Weights of a small mixture-of-experts language model, trained from scratch on English Wikipedia: 75.4M parameters, 1982M tokens.
Below are experts of layer 2 (counted from 0) of a mixture-of-experts language model. Rows are named router (the router's row for the expert), gate (a neuron's input weights, with its number), up (a neuron's input weights, with its number) and show model dimensions 192-255. Each number is 128 + 24 x the weight over its row's rms, rounded and kept within 0 to 255.
Before each expert's rows: a language model's description of what the expert responds to. This comes from a sample of Wikipedia text that the model never trained on.

# expert 56
Table and heading separators. Table cell separators, section heading marks like ===, and linking words such as by, was and appeared in within film and cast lists.
router [156 109 129 157 121 135 131 103 148 116 112 131 111 155 144 151 111 142 175 163 166 145 143 122 112 147 126 154 116 139 166 113 127 115 120 155 133 169  92  91 115 141 162 170  94 141 142  97 123  98 143 182 128 126 117  83 124 152 129 136 148 162 127 106]
gate0 [ 76 136 109  86 145 136 150 130 138 132  92 159 134  87 106 115 175 107 112 123 108 139 125 101  96 127 140 130 127 114  90 158 131 108  98 114  91 117  98 195 158 160 101 118 145 140 157 111 162 184  96 135 110 138  98  94 100 127 166  93 116 121  97 154]
up0 [161 128 123 148 128 114 139 123 133 118 109 142 109 148 114 104 133 153 152 170 125 112 110 119 132 133 116 101 136 141 115 158 171 161 127 136  76 123 144  95 185 158 158 146 181 126  96  90 164 131 115  97 117 201  80 110 112 132 144 111 125 124 183 140]
gate1 [136  96 106 106 159 104 133 133 137 153 115 115  99 116 117 113 161 143 146 100 133 106 125 131 113 127 106 107 142 156 114 137 132 169 137  93 112 156 140 111  78  91 121 143 120 126 125 159 128 122 110 164 136 156 167 111  93 119 135  98  99 144 102 107]
up1 [113  91 100 113  91 135  80 146 156 137 107 107 122 121 126 122 116  98 146 125  48 142 153 107  99 149 153 159 149 132 112 147 114 114  90 100 120 139 169 111 148 102 146 120 117 115  87 118 152 146 108  99 151  82  93 143 152 174 136 162 133 137 102 103]
gate2 [126 150 129 142 125  75 140 122  86 144 140 101 137 136 156 147 132 164 151 125 143 115 107 147 108  97 108 104 103 158 102 107 170 138 166 109 149 136  86 152 165 138 114 137 157  87 147  86 155 126 150 169 175 135 107 126 152 135 135 114  81 115 133  90]
up2 [ 73 127 100 135 175 148  92 149  73 148 138  93 101 141 144 165 148 146 116 121  99  88 120 144 117 134  85 130  79 151 129  96  98 127 124  89 155 161 119 127 132 181 170 133 130 106 137  88 115 145 133 144 165 134 137 109 147 135 133 133 128 119 133 114]
gate3 [126 111 121 169 124 129 138 131 159 131 115 155  82 112 111 160 117 136 185 122 163 152  70 141  69 155 151 106 138 106 113 134 120 152 116 153 134 153 117 132 129 130 142 140 170 102 119  97 157 130 110 121 108  94  52 147 110 143 126  70 145 125  83 135]
up3 [153 128 126 137 149 159 173 129 116 129 146 125 114 134 106 151 153 120 116 136 134 139 163 173  94 123  97 133 118 144 125 109 136  57 160 140 133 113 124 105 140 159 120 199 126 135 125 146 112 159  76 125 162  77 113 122 131 103 117 134 189 163 176 136]
gate4 [126 126  95 139 125 121 159 143 139 140 154 107 148 130 175 138 106  81 107 115 138 153 132 137 143 117 140 149 132 130 128 117 108 132 141 149 102 101 118 158 130 139  98 132 123  81 138 157 133  64 122 170 139 116 159  97 114  97  71  90 124 185 156 165]
up4 [149 120 151 110 121 128 137 161 106 139  92 133 169 128 127 118 108 159 105 122 155 129 113 129 125 125  94 120 114 111 149 107 118 143 157 109 149 125 115  92 146 116  95 124 123 117 154 134 104 131 138  59 123 143 139 128 135 187 152  78 126 118 107 140]
gate5 [166 121  99 123  97 102 156 130 139 140 138 143 122 111 128 173 140  95 115 101 129 126 100 144 149 115 120 114 142 103 115 152 149 123 132 124 107 159 157 133 123 140 167 127 168 161 155  77 108 125 148 114 140 142 121 128 104 121 131 105 103  99 115 140]
up5 [146 164 148 133 118 135 112 131 127 140 149 163 131 151 135 104  97 133 125 124 104 124  93 109 136 148 170 122 123 110 141 119 129 131 103 143 143 136 177 161 114 146 162 188 103 155 106 110 140 119 126 184 149 143 113 162 106 136 100 126  87 126 129 109]
gate6 [107  94 132 129 168 142  75 133 122 147 116 127 128 139 160 129 124 122 129 135 114 131 143 130 114 129 130 142 142 143 118 143 138 103  96 156 125 117 104 131 147 148 116 134 155 124 105 177 120 125 136 176  98 120 158 108  90 138 135 151 123 123 157 123]
up6 [158  99 121 103 166 103 100 142 103 124 126  82 108 106 143 124 110 118 130 101  94 128 131 141 149 111  87  92 101  81 107 139 142 161 168  99 126 124 127 130 130 158 148 139 166 139 109  63 135 128 146 122 131 135 117 126 187 103 122 112 137 115 146 164]
gate7 [134 159  93 149 192 145 132 137 122 130 105 140 145 142  99 139 111 124 167 137 130 131 131 123  75 105 192 157  88  76 132 135 105 103  93 131 118 125 167 131 153 105 169 143 135 120 148 157 167 123  96 136 124 120 144 117  96 139 122 104 149 124 107 151]
up7 [113 122 157 133 127 115 152 151 100 138 133 137 156 113 110 102 114 130  98 114 132 165 192 106 110 112 128 110 119 125 116 133 114 148 139 127  88 109 149 109  92  74  94  92 125 151 122 105  87  88 120 127 118 142 159 120 112  88 126 109  68 122 161 117]

# expert 6
Nationality and modifier adjectives. Adjectives and articles before a noun in descriptions, especially nationalities and roles: American, French, British, local, professional, a/an.
router [111  91 118 115 144 114 135 113 145 154 117 156 116  97 152 127 134  85 120 167 157 127  81 135 128 177 150 132 126 105 144 132  77  98 112 122 105 130 129 153 115 142 159 150  95 142 124  95 146 106  95 134 130 137 149  96 119  97 133  81 165 123 113 118]
gate0 [153  76 133 134 158 139 166 133 154 100 155  95 124 133 133  93 160 108 131  88 109 137 167 140 100 101 116  88 109 144 118 113 140 105 166 100 142  95 104 129 132 132 108 177 128 137  98 146 168  73 126 123 134 145 128  98 113 131 110 125 126 163 161 100]
up0 [105  98 155 114 132  82 146 131 109 139 148 130 106 161 189 133 131 112 157 112  84 145 120 128 153  96 150 110 135 156  71 178 158 161 164 168 110 169 116 154 102 128 109  92 133 148 155 105 131 154 129 100  99 130 142 144 110 119 112  99  97 120 141 106]
gate1 [119  80 136 144 161 107 113 134  92  88 125 105 118 156 106 116 134 115 160 183 135 137 129 129 128 140 115 147 121 108 173 132 130 118 155 107 114  74 153 127 113 127 170 153 122 109 128 158 147 112 134 123 148 134 129 158 113  45 123 120  82 128 144 125]
up1 [111 135 165 142 157 109 132 128 158 100 176 135 132 167 144 124 129 105 108 151 134 154 127 159 171 140 126 101 103 121 139 117  97 130 112 107  81 166 146 159 129 179 150 135 166 149 127 107 120 147 149 113 150 148 129 128 149 105 112 130 133 149 129 101]
gate2 [154 100  83  76 132 107 145 114 107  87 122  86 123 135 146 127 137 128 149 134 147 140 156 142 128 157 131  61 147 135  84 106 122 134 106 147  91 109 133 127  83 142  96 107 125 120 107 120 138 105 155 123 122 104  88 124 141 171 118 143 113 137 141 123]
up2 [119 124 137 143 168 133  96 132 173 104 122 117 113 117 140  77  88 146 129 137 103  89 109 143 116 140 160 144 114 109 141 124  91 136 160 129 133  96 122 117 165 120 116 136 106 120 129 101 152 127 184 103 133 140 110 136 197 134  73 117 122 133 150 147]
gate3 [ 90 122 151  90  93 148 160 128 145 143 101 108 117 121 145  84 130 150 144 131 134 107 149 103 109 122 108 129  96 139 159 112 160  88 107  83  99 152 160 146 111 113 109 101 145 139 147 114  92 110 134  76 126 121 133  95 132 126 111 112 140 134 127 119]
up3 [142 172 155 106  92 141 121 136 126 160  97 125 109 112 149 115  97 140 151 118 148 117 117 175 132 142 167 159 103 136 200 155  90 146 145  82 133 127 158 129 141 164 171 133 115 116  90 120 176  98  94 155 125 135 139 149 168 131 143 113 111 112 150 150]
gate4 [139 124 117 163 134 132 112 121 120 145 123 100 117 120 121 108 103 110 125 137  71 133 116 180 128 153  87 120 151 169  99 148 144  89 103 133 132 134 123 129 100 154 144 128  58 137 145 152 131 138 127 116 130 126 156 114 109 151 145 154 146 136 158  98]
up4 [122 124  99  93 137  84  80 145 135 114 146 141 158 139 149 121 145 113  87 106 151 157  92 115 110 104 119  87 112  90  86 142 129 119 174 129 122 164 155 153 141 117 120 121 142 117 124  93 152 109 112 100 150 122 114 129 180 144 146 118 127 125 119  90]
gate5 [136 154 161 151 165  89 168 126 149 126 127 113 133 102 141 160 126 150 125 140 149 101  78 157 170 167  94 115 129 136  92 142 129 120 127  80 140 159 124 110 103 124 112 152 138 156 107 168 114 123 105 138 106 101 112 138 117 141 103  99 125 151 131 123]
up5 [124 111 127 109 131 134  94 125 116 126 179 144 133 177 132 154  98 118 112  76 134 109 156 129 115 102 141 117 129 143 152 120  77 139 182 140 134 169 148 138 135 157 126 138 130 163 128 100 159 139 106 144  99 108 114 135 125 149 141 114 116 117 110  91]
gate6 [ 92  94 123 114  99 133 168 135 162 133 134 130 177 143 120  99  92  93 128 111 154 127 126 105 146 128 162 128 141 100 122 112  93 108 131 146  55 163 113 102 141 144 145 109 151 107 157 148 126 109 142 104 139 141 115 134 137  93 158 114 159 137 103 154]
up6 [125 137 198 102 195 143 143 131 122 158 105 104 134  90 136 138 121 148 130 129 138 129  71 106 118 129 124  86 141 151  78 164 140 148 139 114 116 171 109 109  93 115 119 141 131 160 141 112 144 152 118 118 125 122 130 110 120  85 120  80 104 101 138 101]
gate7 [125 114 137 141 133 150 119 121 130 136 135 164 152 111 120 145 121  69 180 124 116 151 159 120  80 108 171 108 124  71 149 135 116 124 117 139 114 123  98 157  92 121 119 129 169 122 127 190 139 120 143 171 127 139 147 135  94 125 172 121 155 108  77 131]
up7 [108 144 130 136 123 144  91 136  95 166 132 155 120 117 142 126 150 144 119 118 123 135 102 121 133 137 113 111 131 100 130  84 135 158 144 102 105 159 160 179 151  94 114 104 123 118  76 147 142 124 156 121  77  86 146 154 106  91 124  99 119 123 134 152]

# expert 10
Year first digits. The leading digit 1 or 2 of a four-digit year after a comma, "in", a parenthesis or a dash, as in 1961, 2012, 1917–1920.
router [143 111 127 117 101 105 119  65 140 127  77 128 150 125 147 145 110 136 110 157 115 134 151 121 141 139 110 166 133 143 126 120 111 126  82  78 111 123 128 124 128 139 100 128 123 108 146  76 130 109 116 137 116 140 134  99 143 135 106 126 113 177 147 123]
gate0 [147 130 103 174 123 146  92 126 118 138 123 122 110 135 110 105 109 154 102 157 150 176 130 103 119 152 117 145 167 112 131  86 138 130 140 132 145  90 118 124 116 125 123 170 139 136 113 135 122 111 133 147 184 122 122 161 119 140 121 122  71 143 154 122]
up0 [152 196 135  88  84 121 117 157  98  87 112 137 144 141 121 125 122 126 114 122 126 158 139 132 101 158 105 100 105 114 108 150 143 162 126  99 158 147 108 126 106  84 120 141 153 145 146 107 129 127  94 119 120 114 111 125 126 152 125 117 137 115  94 153]
gate1 [127 140 163 133 135 148 166 118 141 148  89 135 116 121 158 112 151 125 115  86 143 108 136 128  98 121  89 145  97  95 151 113  79  93 103 120 117 142 107 147 137 120 106 129 143 101 146 125 128 133 130 108 126 139 130 109 146 121  86 133 144 133 155 128]
up1 [123 124 166 112 146 143 136 157 113 135 189 110 143 171 142 107 138 147 130  93 148  95 101 111 119 130 146 153 110 117 144 129  82 126 143 124 110 120 110 140 138 150 118 143 115 102 123 142  96 120 152 138 176 105 124 131 174 152 134 151 107  70 163 139]
gate2 [148 120 127 111 114 172 101 146 140 172 141 160 178 164 109 126 148 143 116 151 148 134  98 168 127  98 120 186 124 163 150 116 110 116 115 105 107 137 106 133 143 160 183 130 100  90 159 121 144 118  85 106 134 140  97 100 144 149 130 119  91 130 135 166]
up2 [141 144 121 144 206  95 122 142  98 121 151 144  93 130 124 148 137 101 194 158 113 115  78 127 102 133 120 136 116 130 129 105 133  99 152 143 105 179  83  90  99 150  97 148 114 154 157 135 127 125 104 113 165 156 125 139 108  91 117 129 143 133 149 127]
gate3 [148 139 121 103 130 144 173  91 171 137 139  97 119 146 111 121 127 116  70 120 144 151 133 102 145 111 116 147 139  96 128  97  84  88 107 134 153  78 128 145 127 128 132 103 179  85 122 118  98 123 135 130 155 126 116 145 142 116 115 119 135 149 120 179]
up3 [158  95  87  94 139 109 137  90 149 114 138  47 159 109 106 161  98 138 102 113 142 129 156 125 140 115 116 145 111 123 131 133 113  92  87 101 127 136 120 132 127 134 131 167  79 133 149 116 102 150 133 126 170 127 108 117 154 155 162 133 136 142 149 131]
gate4 [151 137  90 123  90 129 162 160 123  96 156 122 137 142 164 135 133 156 140 163 121 138 109 113  97 128 152  99 121  87 109 125 158 165  93 101 135 138 141 153 136 128 101 107 117 118 128 105 166 147 168 147 178  95 132 134 109 137 126 101  98 127 153  90]
up4 [128 100 151 117 129 149 110 126 143 128 150  88 147 118 131  93 162 135 133 124 151 131 118 112 118 111 115 136 159 132 134  99 146 117 118 116 103  79 151 148 169 121  78 155 109  93 109 148 118 124 126 116 151 120 160 145 134 122 132 183  87 135 115  71]
gate5 [147 121 105 127 152 167 162 133 127 134 125  90 164  98 100 132 134 148 145 150 131 151 165 145  95 146 148 122 120 143 103  81  94 132 143 108 148 119 130 101 142 111 121 136 127 116 134  69 155 104 116  98  65 149 105 160 156 109  89 145 114 123 148 133]
up5 [109 169 132 117 121  96  96 129 106  84 154 146 103 124 116 150 132 134 142 159 140 103 104 183 126 167 116 141 114 113 113 122  96 124 102 150  95 161 130 141 114 147 134 127 111 112 145 118  80 112 119 129 175 102  98 119 125 135 129  76 100 142 148 133]
gate6 [132 132 103 153 152 101 111 112 146 134 145 176 140 110 133 114 125 171 140 145  97 119 137 132 135 124 101 136 147 139 143 107 128  73 146 137 131 146 121 108 117 124 143 148 109 114 101 126 145 136 148 115 125 102 124 117 131 122 113  74 182 119 179  83]
up6 [166 112 149 139 132  75 162 140 128 111 141 152  82  99 110 157 154 119 147 159 133 126 128 139 133 127 101 135 155  98 113 121 127 140 116 113 130 142 146 149 125 137 104  94 106 147 157 148 128 136 113 126 148 115 109 104  94 123 149 115 157 115 138 148]
gate7 [143 111  79 131 142 157 166 127 148 127 125 105  92  92 107 152 160  96 158 151  92 117 147 118 124 117 112 125  79 127 143 111 105 139 148 121 156 125 137 126 120 141 162 150 138 136 115 115 163 147 159 128 106 122 163 114 169  99 116 148 144 129  71 148]
up7 [192 168  95 116 158 101  62 117 118 115 163 118 118 135 188 164 116 141 135 151 131 106 136 159 150 137 146 175 137 138 129 142 132 135 157 141 102 138  95 127 126 120 131 157 112  93 114 120 107 112 101 104 170 116 140 162 124 127  99 137  91 153 124 137]